From a checkpoint of a small mixture-of-experts model trained on Wikipedia: 10.8M parameters, a variant of Muon for the experts.
Below are experts of layer 7 (counted from 0) of a mixture-of-experts language model. Rows are named router (the router's row for the expert), gate (a neuron's input weights, with its number), up (a neuron's input weights, with its number) and show model dimensions 64-127. Each number is 500 + 25 x the weight over its row's rms, rounded and kept within 0 to 999. Numbers have three digits each.
After each expert's rows: "gets" lists some tokens that make up at least twice as much of what it gets as of all text. This comes from a sample of Wikipedia text that the model never trained on. Tokens count by the router's weight.

# expert 5
router:490521496505469514521471532537526501454500510479506513516508462501528549519506512462481508489541479466497535497446526521528508502512528492459520468446483517507515522519542506462489478488481532
gate0:506531526467493526493501467511539513475523494489522504484493515536531558476488474479463493457486476492500533494494500536530497460484567495502498481496481489471493500475519499529447498505491466
up0:507544444483522466487552518499566479503499496520513500514481514522484528447457524522555501495513509516501525506498490522498454534485440486492487496500463442528482505528448472486522466485524535
gate1:495498487463496483499456558515541523462518516486522506534539514485507494542538490483477478487533474519516503480490523503526489500491462491469488485481487531485501521461542535521493468526503508
up1:471501491531503507488524484486470514478486523526497460482502498519556510530461489451502503536458543554525470537563522526550478479514514514519526509494485531521490481515458497487473525462519490
gate2:492513513518477535486465498480508530511515547510505486495481530448496498530453478456503544505500504429484500492499489479521475474522545486533521507505466501528493531526525497505503505459459522
up2:478471500472526544481493479483496484517513542510521479509489537520467551466462482529489518493496527549506480508507470538503510491490494537487516538504477531513480508479496513517535563525480476
gate3:508493518496519492513523462474510489502522484440547528528511465543524505502497470492538501491474514497551533525502473471517476522495532527507543516498496481484529529470463491528494498528460530
up3:470496511493465469497499512479498552480460519490420516473531489474498495482489499512549492544511470539525478517522526504505528527461477552467502501482513550467511460501529497485433534504513481
gate4:517536543520510447513527509504496473496507504464495509512475469493510495535501530481489488481484527541471504498507506498525511532500478431428470482535512545469490536515519485499478494501469509
up4:535511538486512521486504539504501491466524468496495502530481500446546517472527485496500509479481476464521486482471502508479470515488510496491542498515534483494515508485458508510474502543440476
gate5:518468518486505517508517539536471479510514512452518488483531470507476490505505497466546492479490514515500476491494463544477493464496490495499454550499492512533445515469539509484491477495513527
up5:521481503539539510519470505501530514539487522480505503540468492501507487519457523491508493552486497507493523507478496472492493517453513498492510546514543495498499516516501504498497506524533470
gate6:514523521483484491485501516507552473484502545474538522527507504536528475533507495507494549475556472523519482515504462442491502494482512505472490472524504523492462503476517524463511488479494478
up6:508476502499528526502507544483502488539497479493487488462507516527506532531462529456547541486510518488493521474514476527460448496534509480507503505481478502530482505550483513535488548446522519
gate7:496479473535518509530481451537507510519468478488526502523501473495519509525514488486476513511475478476505478494485511547510491507507513514496510492494506491478477495481530461441549501555505484
up7:485503504530518476537457464515471480508480515534508486467519483499494471493493482487455486479491495492517482448508554502506497499499497505521495543527470471510491498464491531527507438496478472
gate8:437474492493468517504494485506504488474448565462539492505518483503485523533484448480515497471503530446498531453475526489521508465509526484506511505508498484527497528504557537481502522474476476
up8:507512528509507518482498497526514446458501503521536504504494521564514535488479459469523481514469485510497484491470492528541452479504514441494502521499483522531511493479531534536501489454514503
gate9:540548471481520506467534490507502520484475492502475498518503489452526527525489439443434511498487494537503526497521494524500505517480514462482570504506494503526548471504494507522511480534517460
up9:478516444525548508493522525507518471511499513532516478500512506505492521463477462466485497484487484483456564468476513477487482550488472499554488522540545493502506525496484487530481511476495533
gate10:522532486525521504542516498489460488547532519456454524519503504489470493534464500479533496492509487435504498500520512480496534461512517549500484506528484566507469534453551493497528497511460461
up10:514489540493504490523494507483498515466497472520523530492498510503498430416491525514508503488442543486522518507518448532471510489474524474505473513536502471525512507501502539503459493496505518
gate11:537506503418483511556460478487502502477467538500513511473536472522516499503489477491499489484484480494451485479489527498499524482486534517494522532518515514472479510498495519498499507493495489
up11:476455486532536510489534506501487471496484493477470488465524526468498532493471499479508496453485526502519454521501451535468468471501539494509504527521501479496504483494491467444501518511494527
gate12:506516463521495534454521495556507514484499524417512494522513500505497479465475477512520521497541458505492529508498470505525511528530510539487517480463510539539439480512505501508477447460479524
up12:513485506565472492522478502466419503469457544495476518504487468479504527519520528502498472526522509483485486522518485526516427501513506489486540516533490495507496466482502514529477516523496491
gate13:494557470466479500468499529518510530490535443500545475497500560509521509487468469502473516499494471474496513517493480463546500479532514509474510474445516489474497494445501465456499484481465523
up13:497476533465496526474439494464513527476519484483493461486496527491505503515453531501524478500498505497540513546465496499488490504505498498500501514420530475490425503501447534459474489494513471
gate14:563514491432523514497497486543489515471508508485462519556499503485504500503472465453516510512559507477528538489451494519467492494491512447525474504454529526503500543521508468513525457504473501
up14:491489510519572498526519480496529485491498498492475508478526503511483474534501518500510513537481491490479490481498502501489488518528539488443504535504497476446525506486536562515518529521525481
gate15:479548512494470507494524489484559501493484465451526535501459524498496477474513479520498529500527542557507485464483509542508482555449545473506503480490497506479489545516522473502522484464463485
up15:471510516525562535503511488464512514471494479474509472547509540561485487494529536509522545496526520524503532479466505514521470546462517496532474446491509476453474542526488472507512479444453506
gets: ".", ",", " and", " was", " that", " as"

# expert 8
router:510537447470510497526509467519480531532493547535497490496512490506457478534518491542494506505482511486529487525509529520477465451476513505468500495420508478523500526490474504522492483533520483
gate0:477500444501490513496475466499529501496497508485509537507481473481519480518476476490517490449516492500477530509515530510532491468515517479463445505513523517527515494477478494565474448540498485
up0:506510491523426510480493449494482490450501476487556514477534467534509474534528453487511498541483551498506526529497482498492491517505516483521495511478527485507436522508488532465531492499488496
gate1:543490491496507457468478511503520539502492502503471470502538484502482499505546507544466498524460505485510476528516547527522518499519484477476534498506539514504491495442555456466473468499495481
up1:473509532516510499515499467479544529495543480533514518484506540470534503532490498453453495469478469537481462492518443487543524459504489514508481519521457516514497510432466497486472519505516473
gate2:532565484511535496503500472494521516501486551502486487520540528483471484500546499538488471500480500560502496498473510507496546483475496503467530502511491494511450497484519485469492492489445508
up2:521510498456487458495497448519476505479525489477498547500485498481551458486534495520515481498493462430520481531522495489512496554518507482469497470506517489566501466480552497503519560492525502
gate3:528490490491515533541513513466511506541528545496481528487525500488568488572466501494498507519451490463486521488486479507510482508480495504458508524500484523504483522530573497515492462499477492
up3:506497485526523505459481465497447489506524545515491490504509469502519496555479488519491503496473486480458458484494489490491464485504466480481518533497521554521465501502489485515490462499494513
gate4:520527494473523492468517471534514553483499457474526461476499490471485512531505511485504493533487500507552499478473478535507404503492504468497507520468514455521503520497469497530504492502537550
up4:507452496563429470458512506475474467484479532517531540510506529501518484478492475500499489478495510491483444480470474522467495497470513543524502506491473471473499508492542505466488536542532519
gate5:553516530502499535509464489473508484505506514489513474501498503505494532490448518552487481506524522493535434510448480504482487502463447471511506416483461509512498492499522501511490491501509498
up5:501497515489517539514489464471533478496531510502522458528492507497521508546516507489529484493496497557471484481482489509457491484507521490504501476469443501500521503461498521529501529561523497
gate6:533501540456480521514503482533460499496485520483483484484515477436497510542527490545484488504477486510469487488496458501492482516519540500481488528498504459480452495486497490506491421501533526
up6:540507491493483487508455463476513520514506466491483529463512546464531452533509445532467480507474530507521531475515518488547473485498480524541547533462488509486484482464480474506524471537518513
gate7:523519484469505506501511516489510492497470456524503512500529526553497518526555501466476478527499461516464561527490543512485529466492482481475507425526473472514509498483494494478527516533510494
up7:512523498519496501474527519491492489546479472483487494501532520506502461486512529494466492470523455505494504503510489500487485467507493470542448508484534499476459474503463466484513423497507527
gate8:520544498491507559499516486517525494476481542498530485481488483502469495486488483537534483445509526453532505475511500516469459519523519499488485533510467517459522559490489481474462483486487542
up8:491481497518449456445501485470478486483500487482523512521500488488514490536492508460516504484481481475499474469534468437482504472459513532496456507494492482483447495512465559484460483516477541
gate9:546501521494472512521488484543532547527501484536526506495537510491442502479547489477510472524489512486494542467506492513502485500511478538495495478491501501498456496516502486522483465508498490
up9:507494496493520496464478495494490448504463507466462507509533534518486514494525504516489518487528507506520511511493525479518533482519526515490463511503466445469549517510496526489447490506501520
gate10:545510454490467496527500549519497483468501533495507486485458530511526517504519481490469510516495496528547493479482454483509529528492522489509530512485547482512525528506483514541499516493449522
up10:475526469448513472513508527518478541489506508464510481547496503507458532534454514479506553530474502516480495452513504492520521513498507496500474510517502459497500499483480488500515502526531539
gate11:547503476469496508509495492471526470495508504468499507504478569456514503510512497563515499536500499515533533512491497521514468500535526451470513543520514456505474490476509516540500516497503542
up11:494530517466549500529498531519515546495538473511493506516510503481513466469437529506504477535534521504485510551525499477532501521483504500508499461542474516502468463501520525467521495485493499
gate12:513531456494470505493523478483518515502510497547534533501517540487485519497483541467497482492465481494489520484525453443465481551507525447488503513484485508484460519451488531521499468515479517
up12:489473522508481484495507495484520489535500495477514499527477492473489492490522495473493514459508507498472488507476495507522497563537520467419491516484532575543474512480466545492474460514513491
gate13:507484491487465536552522501464528487504511431486543483484471491475506520487506517549484491462490501556518552540515510534512519460468490456518479533498495507494513509479481526522475485511530504
up13:487552491504495440493466530568487483453499516516498505508493462513482481486540526483504499490543511482495480460488480489503518512469459477502494475523498515459524482530489526495465486465462528
gate14:538507509492466499449482471543524506558500535491501490504493521476508513505505458541491520462528474468543528509515524511503499524495514528535505490519513503509478553476477451517452544528514491
up14:512476481499515520522480498503497529520522509506501502501550471469472483483522534498528524491491427531533479488481478493509491527523461496520496499463525481497470510474502515472467515562532505
gate15:529490478473496499470524491504528486537526513488501506532490472445501491519569499495489475503464493529493492467508505532506507510499564506464498470442490486519494480507492481526504467520538523
up15:504506430486500545479537473481480534486520503492487484454493479472506537477516512500506505525515495501515466546512512488530483486518527498489538480431513495544528516517512479525491452490496511
gets: "s", "t", "ing", "S", "e", "y"

# expert 6
router:482522499440458525487531487516485493495522452489546515469509519525539524480482541488514489524508450477488432430506476481535506524488479493523493523538509477539519485518497525474471511523516505
gate0:540554516495525515529505467525473537526537476502545488505558478467502487496503492507515483523488502530487468506490449457500528477481488534516476506438529447466482498493481534496484499514477506
up0:499527507460479485494495523511518539516486480478550510532507505527471510514526504467512506501505463526497535454492455514495489536520478530531499503453480516491500466513465474458511435530472485
gate1:481504518536488525473502496478513492504491507516471530499506476490474482503469552497545502492465519540500482488512504500486491528491502476483497525515497500487494520491464527476491494497464526
up1:468492499583463483498474485467483483545499516506474482481491492488487533526482528475522535512493525472513446503502502500528516490455550501530500513516439463519497475524539521524519445476484550
gate2:498477504469472456532525523508511489518510515493521546469528520563495443545496510507498506498502481526474510512477487476475513502503548501448469516521523507501488503495526532508492514511473455
up2:506497521506588525499522553483509501506541496524459496478496528476471513517520492544501487489483504442508483519551474492476518485523491503471525526484526494491490437475519494503520494484483531
gate3:498496469522504482448485510522500494464477519498512531513508535502473566446479499504521514519494485485515464485510526475524528504536471457483443525499527528484517546532499499527473474480475483
up3:518479536519482516526489497464440459479449482506479480483492468471531483547498494473503517546546511543495537495535496513467524502470522533464477494476501487505497466472496523508502538510495493
gate4:512479512492484495507552483514520518489528469472509487531543469539498515468477496491530523554474490505484467515512431435497531556506483520454519501477501486516468478497511520515455513442479508
up4:495508476505525471492467458492496505544459450501492504475488511487538495523490541512464460500452519505546523484516517503477484482509471486494516549478494494526463530484517496471479453516522541
gate5:488528492532493467496486518560506499477552532524534489479505462562476511477469484512462501498493501529471484492475474520548521471464502496492510524516498497490524531492503527463494486492549491
up5:496470524472521495444540508506512550477507470505475511515501493495473544473481504469486459481522513508519486472496492465483499500491537477461529476478530508544452490502536480473462515515513491
gate6:480505515454469506535524504558474464485518490460495493458488469510530520487469541485464515513443489507536543502516475516533510458500492516522473517476554480499526497449466512497497478472489476
up6:487475472566525543482491500491530502494492523536519468495517443475549497492506487508517509503503465534448479480491488515492510526462491505482513510463503503526496515554524528479469493495510483
gate7:493456524476460525489514530475494529481515487465508518504489535518503507482505498502506508461462501471470528521495499473485487481531456512488470501494511508501514497507556521490495551518484537
up7:501448484494518502488517490534490490496500516532491470515490528509483536535517526490531565488493506448466525480515507534524480539493488483522521516507482469498481491464486468525493485470524479
gate8:502520490485449489480517521529478472531474509475475451489468546524509523532502485510477501491462518488516480505463476545492479476474497502527519522503527480475524493464501502518488494502503480
up8:516517529482461485540494499497473488505457496505528536510523481541490482559499486508535501479493484545501478478524541449474504450485520518490516521507494515515504495478486514483497506496521508
gate9:493488488473524538491512522505485485530464496515516506465565500502512518512489524487504488548502485501493481478524549539498502479483507472495529492487528477480488471505500435500504508479533498
up9:462492530474473491484487489486472564468498514476507474502503508488511509475504472516483472461509509518530523511492474507490538478542510507528468494544489501522501500487462537465502460487546475
gate10:492515488504501492434488560493512460506481542460500504487465524508518503497464566491475491516461509486500483537477492525519497495515522498519454525494502506555475483509543526487498483506501558
up10:510515512526496487517492539502475501491479552515529509519478505560525501504464501513482452485461502474444475542491491501522514487507496526497490479506483486499509508488469527478532516499486528
gate11:478480457457486498463502524502495486570503522525518463555456502519486483538489507518530468494457522490466480493502486509520516492479491528448483546460507532484494524497479508495509514479460477
up11:521471532494465500500493447524482517493477496537529532476495506535484513482482497497544504499534495518501549546519505558534467465448510470494506490514506498469483526530519494502489466507519468
gate12:504511494496472520499482503497523480528501476502538539480515491500558513531548516492517541473493516509516464492515481481468484459500513485532480498507522504533498506483455491501526486521476478
up12:496513554535463492508510506508523486487505471521518498504517453515533492506482529512516494482484535463470473466540480467477523455496496520467530500498501480529482490470554474490482504546500494
gate13:504487513514492467501509476505498481530504498483498492460502518529469500536499526498481540488471461502516540482488534484505502507498490501512549471502516517527536519473458524531504511521492503
up13:540483542506453483449474519464479504507503457569529493482406488483512474474515458497518506511491518489499497514521515478479485487517480488497505503489529500490491473498502477497538512497527471
gate14:496502520492497531470510460487456475479479477493514482474488518485527503463477544527499499489489501527516530460497535440548496499498482467512514474538486475534522505477523525501501500563465510
up14:468529521532519506505528509494518514468502517496482461504495511508486515543508541507494496529501514492553467472481488522533476437546520501502465515493490494494489558502459481544515496432514437
gate15:461509486476492503477535482494441535516509527474521498551527462513500503489505519537532490459467463490482481490532512508531533511476512532429471493482531479491490500510490502517471521505503498
up15:490469533502532524501478516487503542536480531474472516495491468509491459506502509498510505500503543427495502500513563477517500492536489483522518491528505534556504529496494484499539514528490467
gets: " the", " of", " in", " a", " to", ","

# expert 9
router:509507474489471476473478513500512481529527499474515518512521496438532555474485514523470498532516495542540498489516478504442548496480505481495502483525486510511535521464525493515505518491464516
gate0:542482511464467496490513467501527491484488464489512497477499519505504472476491500471466534508474451500483476508525507547482540482492511537508481444537488526439464476485507526457518512466481504
up0:460466479507556469489512521473500481519507557512535475485580545513501492500513507520458502483508522476471507507470494480503537476508451530505547506475510505496481478488523479476452478554496484
gate1:494446497516542498475493478478503513493511483497516520511510512453480502515485475489477500487475525468502513522487520500486544494493500483506462467507562481455510462460501514531500495485527447
up1:473519483448468494550538493512497508521496527535462531498457497566499495448504513488466492487516480506540507469515515477501462505525481483467506483497482497519531522511477522475511489475515502
gate2:523498487507467503466529512493543517533486470527538521539580478501515482523519527494554485502464521480529542478503493480560539510508495497470519491512536536509462525493510484466506565488535524
up2:544553520532454486487495534526521520544498490484523498502514479533475500510529532550504503495486533502539509484481477479516485483499538487500533476504504556482457526468484498504499514503515532
gate3:516508510479513497533519490522543509556544504472507461527532511507520487524457540468503490487455560480509473475507464518474500512519549465490501506547517481502467479490501508493496597559498493
up3:494534511551504476460477485543509495540508528481525482517496492519505560478498464504466478488514493525492478484535541515483458480498442475514549501481541520494488488478474497496487502530522470
gate4:547475478450483492498498520520521515498446477482539483486535508466513506471446502489497446470482517509496502464506503461496501530461534558504491482490493480477501494494464493485477514544474513
up4:526568473498528525521490475502493529503579500496524487489482525431549502476525531492486528521492489526478515501502437541463492473505476471493517513515495518495483496511499509516464466487496500
gate5:510545490525501496462513523522520504473530475453531510477527486453498530500468515473519502484483529495462492500507522506520524507488510485546507477516515550479483509522501507456456497471486462
up5:492537518486500569489440542517511484506507491513526518501478514467528546486488535525483505505490494503508519518499488505520502446475541498550487482479515534452492508502506519451451518506470477
gate6:496524514487466518500482545456516488475507518472521551529526531518491489479526534466499486453504520507522464469523521501525510548461503493476484434524527522444490499505554504480512487487457501
up6:472493489497492545501462449539503486460530484514470443468504555513517497504487487524460461508487520517516532528485484515541508508503517526515489532506457501483505528511522475496530494529536432
gate7:497528510501493484522523523492512495508498504450523458500513526491497575501522548476487486480479509481501505486492480544542457521505522456506507511455496520465498522493500527473465495493489499
up7:483482447509514484483494490466535477510504506489543496458479512500456510490512493524495486522505458495513507485445485493492496487503479546502470468522513490488511499449489481516527483459490496
gate8:503481526470479509484518496511481467494507489457458532441512483561517539525457474508472510509542501502493509480481526495470497542531518470502486495485495479482476519518525495519470522480517513
up8:498492472465511527504498513505540489524487500480499512466523509579467540516467507481478473470511524508533482494512516487520497498551477521515486482495520483531468506504514483496496507496542463
gate9:491485494495472501470522543538549546517512468524502477496487490520501478525526505494523527528497503544511494484520470459491460577511458504494478435513499483477488518487508521509472503486513482
up9:483522488511485500501507517494511494516499506449491480488491494472521513467532507497478529477508484531525552472540523487445524538449496486478456503504503428485481482491521477500487499495486516
gate10:510530491508492482485531532491531498506498469551523459483499465535519528501496472491519485475445544473477507503488544488467498487532546487461516462507485488534496503530512472498491491503467574
up10:488479503509498474488485432487446451499475504503477512491522541496491531498484490535486528482481500506520507468518480493538470513484521500546459512453533526501498467464500486505509526476525466
gate11:508526499479504492514471495500490498542505490448504481509521490498503504536547474466477525482518482524520507422532485479481495512511508472468490539507513518491541482482561547495478478493510466
up11:497476501485497512489471465529516484484476488501477506480470531466511561506516491535500498498485491496495463528454555473526503522499475494498509478568499503491495579482511546530506530499524514
gate12:532535486504480526515489485543523503526477491500479502488510453470517505528474535521527521525457483508537488498533501451512497485479503493474447473528494505484543502475529464520472522484512492
up12:498507494504477504486482482538499477495468545526545483508528508496475509486461471497516479498510506485522472507498476489471491516542537501500547461493516498486528505506494482512539431499483538
gate13:536519494518469498502474504474478510488452525505503518488452493455491534532510517471523497518491508491522514517529466499458493462535536530532413502493538489516513474494486507492477493489518496
up13:472491468483540481512458476493493491461545505489507516544502484518501540494511451496525534489542527474518485499498476473514454516500491499529506523481482502465541558539512513496508511486483484
gate14:542516505469488506501507492472515508460461489462483479516531479481542494473480486496486478513478489518528477526490519502488504516506491500521501535476509557483457494497490491480493508482450509
up14:530522527457464485490525462487487528539468525462483541516502488466514488477522517484507495495528540471563516496528505544479521528487531495515495483508509538489471506486508526493530547522480475
gate15:517468528504488508481520545479490507460535494465491508510548490502534494474471493444482485496510518501478489483489503500509500535477554524515535476507488509455489509474527487484489483499546463
up15:490474498482495541481498503526512463509492470500488535505524482515532503510480482472477504493478470497468515502507486506442507550528501489504498455499460519493449528483549473514508482510503428
gets: " |", "|", "=", "-", ":", "\n"

# expert 2
router:494506507538478510507503514433526461542473479491460452517484505499509452496518483503539515488515482469486508521510490478516526474521488518524513500504522461443534494476521501486498489488493515
gate0:496531471476494513529498485465493471491472515511519498520549491483512507446504485462476519475486496494536487543466500502499484467507497457496475536473488543478489492496491468479420473475508504
up0:505476525474480503459503541483521487516541532492504523466474510542466490475521519474502523494560506520490533536498513507444519512476490578491486504519529514497498478497495530560472511501506481
gate1:519502486494489504510503474514488478503489449490500509478525552498513473489485522508465492527475461469496521497474509528505487480505482490496478462474547477485488470489491505539486481493482509
up1:500491494543534519502516543540473495485489438477512493460510508492521524462503530499496538537505549453510493522483475494514496536466519511480448452487542501472471484479518462500478480539514504
gate2:527455447506497510489487494509481539478463485515468485532472518452484536472502506480461541513534537498505521509509457490525519494497515540533511505513492525502457527489460511508484524514514491
up2:479512534528489509513463538471531475487473490492505503510523497505515501476495475517489491499451454455498463451506507508504530501499514520531515513499451523475521513483423500499486485484481512
gate3:505538503501484558535511514516527477504468504487498469515507492465484508459511467494551501488512495534507532472515442467502514467498522497513512514506515481515486513486502539516480506453469473
up3:457477505501437471504504511509528480495513458500517530498500466518508466478494525507500503487501476488545520486529513533465539491508506495472575535493513559495520496526486513466477510482514515
gate4:528495493483479530536525533535474492552525470449491474482496518518470513487506504506524471481516518535498509487468513518494507466474432493508485516547532534500502464518484506528491517470493444
up4:512515507457507485504492491498431507525500530501480493467516523522529533476483469463496482540510519515517533495489475489559491469499519502532504506530483500458458449486509517491526494548519464
gate5:499505515481517518458497503502528511492494497470507449497539511516505496528501502542462511494516564487470478520481512464549498538518523488521467504513455520483470473478501511480476491430500471
up5:498547494529466567533521490511502505509500504470516580498513545490495510484495533471507496479465476489514526489555488526475470489502455492490528485506515460491539541510529485545485526508496508
gate6:542471532506466490481510490483524487478466484465500519523497547516470484501516497467507503513507520500475495506463488445525520503481537502464513494478571509490495487483530495488523487493490519
up6:506491519546516470489512459499503512485505543502465463504493521522498481472460488457508531486503476531472520483487474463526495503467522543471534501493562524470477526485497505487502465531498512
gate7:546489527504500540540505450501491476510480514488467467487519487468545500500481535470478476470470524491483483505527484506502524471519485515488506475530479482463491494475532505508542435484511548
up7:506493468505472465506525474509507490529493497502515470513524504534490483512501544549521474485516452477473514484456502517476507499482498536470492504505535500475475521450517494536534513510514467
gate8:515517530494489483469506474519488495533495470436492497509527483501499490510518484517514499492504499510465495472503478435516485489462505530497504526515503490494514505493485437484508464464535536
up8:459485458522493493442549503532518504490457487498511515508515522513494498548481521484510550522493474491493535560515472504524479501527499519462481453505552515506497481527516500514504496503494493
gate9:534489490521496542476542545504502511512461509436482494536501514487511479495491514487477495503464499454504542533520523518500499522519488496543517547496568500476502501456497527462501457483489474
up9:466523468537555462509486502485497516466521507537478521471519469470516487475522496546490510532545466524524481485493529530459517511486463526466502466504488504517486473531492453507500558483533507
gate10:506479504515524492492524522520500467498508427505487504489533519486530507470485492489534519457453494469495526505489523533515527541500523464534514478450517502496471465475471499505532534513514523
up10:515517493508512489527485468500505492482517484493548519476536519548501508513487479495469491544442515444462460492468484528481499472494496508521526512463483499483473492488478497480468473455520538
gate11:553518500523483545470542525526521493476494485484455474475513489541483479464478514539480514508500524493529491500491514478510513469515508491471498485512532495471560542499532509535478485487508536
up11:574514509516460516498526499518481464512491494518441483497522505529509443478510501491524481506514472479500511474508528488544519478453498502454495509479473490474520516477460506503516488548462481
gate12:525450499474515513487474508521505529541490520492473465490480430512505499464513512465472481537484483506513481484533562483489546526489494489484507539493502488500537505498558511520497501487486460
up12:539533498498545477572500482488495497469512540516520541497536497510509516500482526491507475507489525498463507499479529517482544454523515510547466516511506515497503507487521459478533513508536508
gate13:519459451514496480535517512498496465496495544468515486495565517532520511514505495547519507495460533486486529498479505472532531489530509510476540474520532512488521514493515498518492536510507545
up13:499487524457524517488474521489510502495489486525480510471462478520479485534475515488478470487492511501514493490512483479469513502480499503532472543520494504512483545496451490518491473497456506
gate14:521490493535461525509477487518527504462477488497487477488513497504461522516547477473571521485538500491488505523512511485470498522476573513505486510470480452513510523466518456479454486486479483
up14:489509551490509463535522486465524509499504505522525495506509528535495481463522482532469529475461489504458523514467575506508488498479498504518482482518503532490494484547479468500501512520476474
gate15:513483500494505517489514524527540470491466491485546482519509502549506462491526490510533505466447515516522565540502487518488502502531509471523546465456508508481494502493500525491511463530467525
up15:453516499471474513476535467492550473509513507495494480514459467524507477507481501477514491493507503546505473511497450501457477500482534480490495542504479452441487515476489532491492516516484483
gets: "\n", " (", "-", ".", "\n\n", "–"

# expert 0
router:504517487500473506532505476496515517522523527505541452522508551508465502511496504547482458497509494512493511511498474435533523504504529503475492490501433490469468483536506550524472478504539476
gate0:486526479506515498473501530499486558479504487448513461498477519512525498489490544495482496493496496524498485475495509532486537501529490491465461502510510517477513515497510498528419485527509445
up0:493472494480500509497502521529476511475536550481498466508491514515522454504526459480521547586488550528484515486470534513494517527506494535486475475468506476510489525511497495536551574496465510
gate1:478497470497483484513483464491472496551508483490484479506537504483515533449505552476486485471552455519500496533491519500522515493532480463476525511518492500495507532519468558540478510503559445
up1:517498537514548488495505535550501538501466467520503459500505480500490460454481498519506508484514453519494535475489509495491494497439526525489505488488543492531496473485513483510539543500505464
gate2:477530456480489501474561511459574544499453494515526523471472547507457518484480502538498439492506485494506483494520495460526458501532497514496529474527491488493503503479471508487505516480542487
up2:486486517510529519538467511490439528483545452478519494475492476485493473509503535517523509496451504490481506506504490503465524506487513507512475558484498508512487502508511481504484529526440483
gate3:492526510446480512500514494498506486534507474523454466490495558496485496467447484531473489479505521469521470508481417489517495519529503526462486494495492512463485514479491558543484472469503482
up3:495487547508471472484468508483429504504477513466506475538517503456490490452504544501546498493506503484491516477516562475477464497548493505468440537464458487530490501483468503499480484470519456
gate4:500514500519442519515506514465486524475488485486488510519529522497479539533512522488489478512432515497497459485520523487507506516461490526474521542516521519492524474511537483498548519455501509
up4:480470501510516496486465518481505500492518510520563446485515494468475471549511461520494534485518513504462514528493503473498499475495530507464567536457516463460478511498480482530500427497542525
gate5:530508486485504518492532481521533508511455500524494479528482493479486508461534487539491517503476461564512507471514483475489506506474501504479492494519512440528500486504536516508491462480508530
up5:521521508497528498456481509519533515504509482484534522516514526490517514524557473522477548539505486466546499497483480519512476515515532479499481457520540501506478514490451487505490452512487499
gate6:520535494482547498463519471455512481480476491482503495512483504492451504469456488514529496544487516485504533493490436531522515524508527494538511528489499478490489533491486480510487514496498451
up6:496513470509575543506490518470543447513529522476512525495500485550530539497500540434473524487519515483532512487518484503474501511491466538500474479526492540469486505500475496479479507514483495
gate7:541467469485438435470490465462499505503491503470477507465538514510486451494490481491513479507468471482530518488502503487522514525522530534483532526465508438513518485455505517495445506481516495
up7:509488538458536515524486475491544498499516479537528503473509524505463484526452486480543474517498465519525507488490481458483460490510544549483503510507460515483501503525434480513491516504500515
gate8:538505488504474567479546451456499529513498500504487513517505554508495510500474477539497500481527511477525506512537435516492528465525510502511533484541479488470494488474507512527526490515500469
up8:506490461520575446492488503487487503542520498527503518485465438517528496525503508492548510481495521503498512467504532530495448522539510508520470507489503527512551505492484510516487496500471559
gate9:456479478430475503531504485477522515523497516518529503502512509520501491522494539481451529448459491459536502511472489500486507461492524463473496510512498499471486517460536527490477503485539496
up9:485486496498458469498498502515453488490498491506537519534483471498504540530485497520490514459465472518529552490495508537485549505492505505457493476492496453487484497489483506503474469462541477
gate10:526460460463506504518519493495487509489497468518526476530525507495497523480467507519500453498494535494527559554517512445554500493466508495468495523522513482481512523509503477531517496504516498
up10:487521416468472492493538503493469501501491526481465488527480507481511533509517491521462475472480503494500530534434501490508511502521494522509476491488522461503478501488517503543507491519512507
gate11:456481489473479516486487519513451551494500513460542499498526562511485510525493498539449494499471488467464488491485508525520519525495485476495509476497477532476482516528481532517494520465481500
up11:529476481497563509506506512465465504491492522475499502478447478531525506473484503542464501470460501498492520540471504485498495493492452546489502487509484466504501446494475495501517489553512515
gate12:570561495451483510468482485530488475529468474486517477540490522515505558478492505480505491478526490496508523497506509509517508553512566487452514521515493496512533511491468497498517498515562480
up12:467506506493497525546486510471461511478531509550495480467481481463526488504471490480496498498516507517485435467491504537491552495514473528470475492520494515506513483477550485521477493480450481
gate13:521477538482480510504507501502522515490522484521525448468462518461502487476524480477498465522513496544526544488526502513509538502485540480468526495478530519489454530495490511532516512546491481
up13:551523548511549494510501487497503465509483468529500510531536489516489534511507485492505510495462512496531552488488527436491493479486470490498464529502502546476504482506541479492485488486535503
gate14:525473526457440505512532522465525487485457480561540501469475529500479470497511493508539446472477452512507499528528524499493489442497527541472478559514526469522513497504515487538519481517506519
up14:466495483489463519478413483507469485528497496467508496500520516511464519524495518477480526498497515510498448494523486524488510524508485453510551484524463492503491510520498504526507477483532518
gate15:528539479463520489497480505491521514483515496486517494520544544491489498494490497524527460432467442517496490488478513462497505521532515502469500508479476531519527480501501542514479510536516509
up15:468442521487480503492505528548513499517472501460481479466480514431470508475495495454488516512546497490498485496520509557506481487475457492486518510538490480509533484485522539534479521480447501
gets: "s", ")", "\"", "er", "r", "es"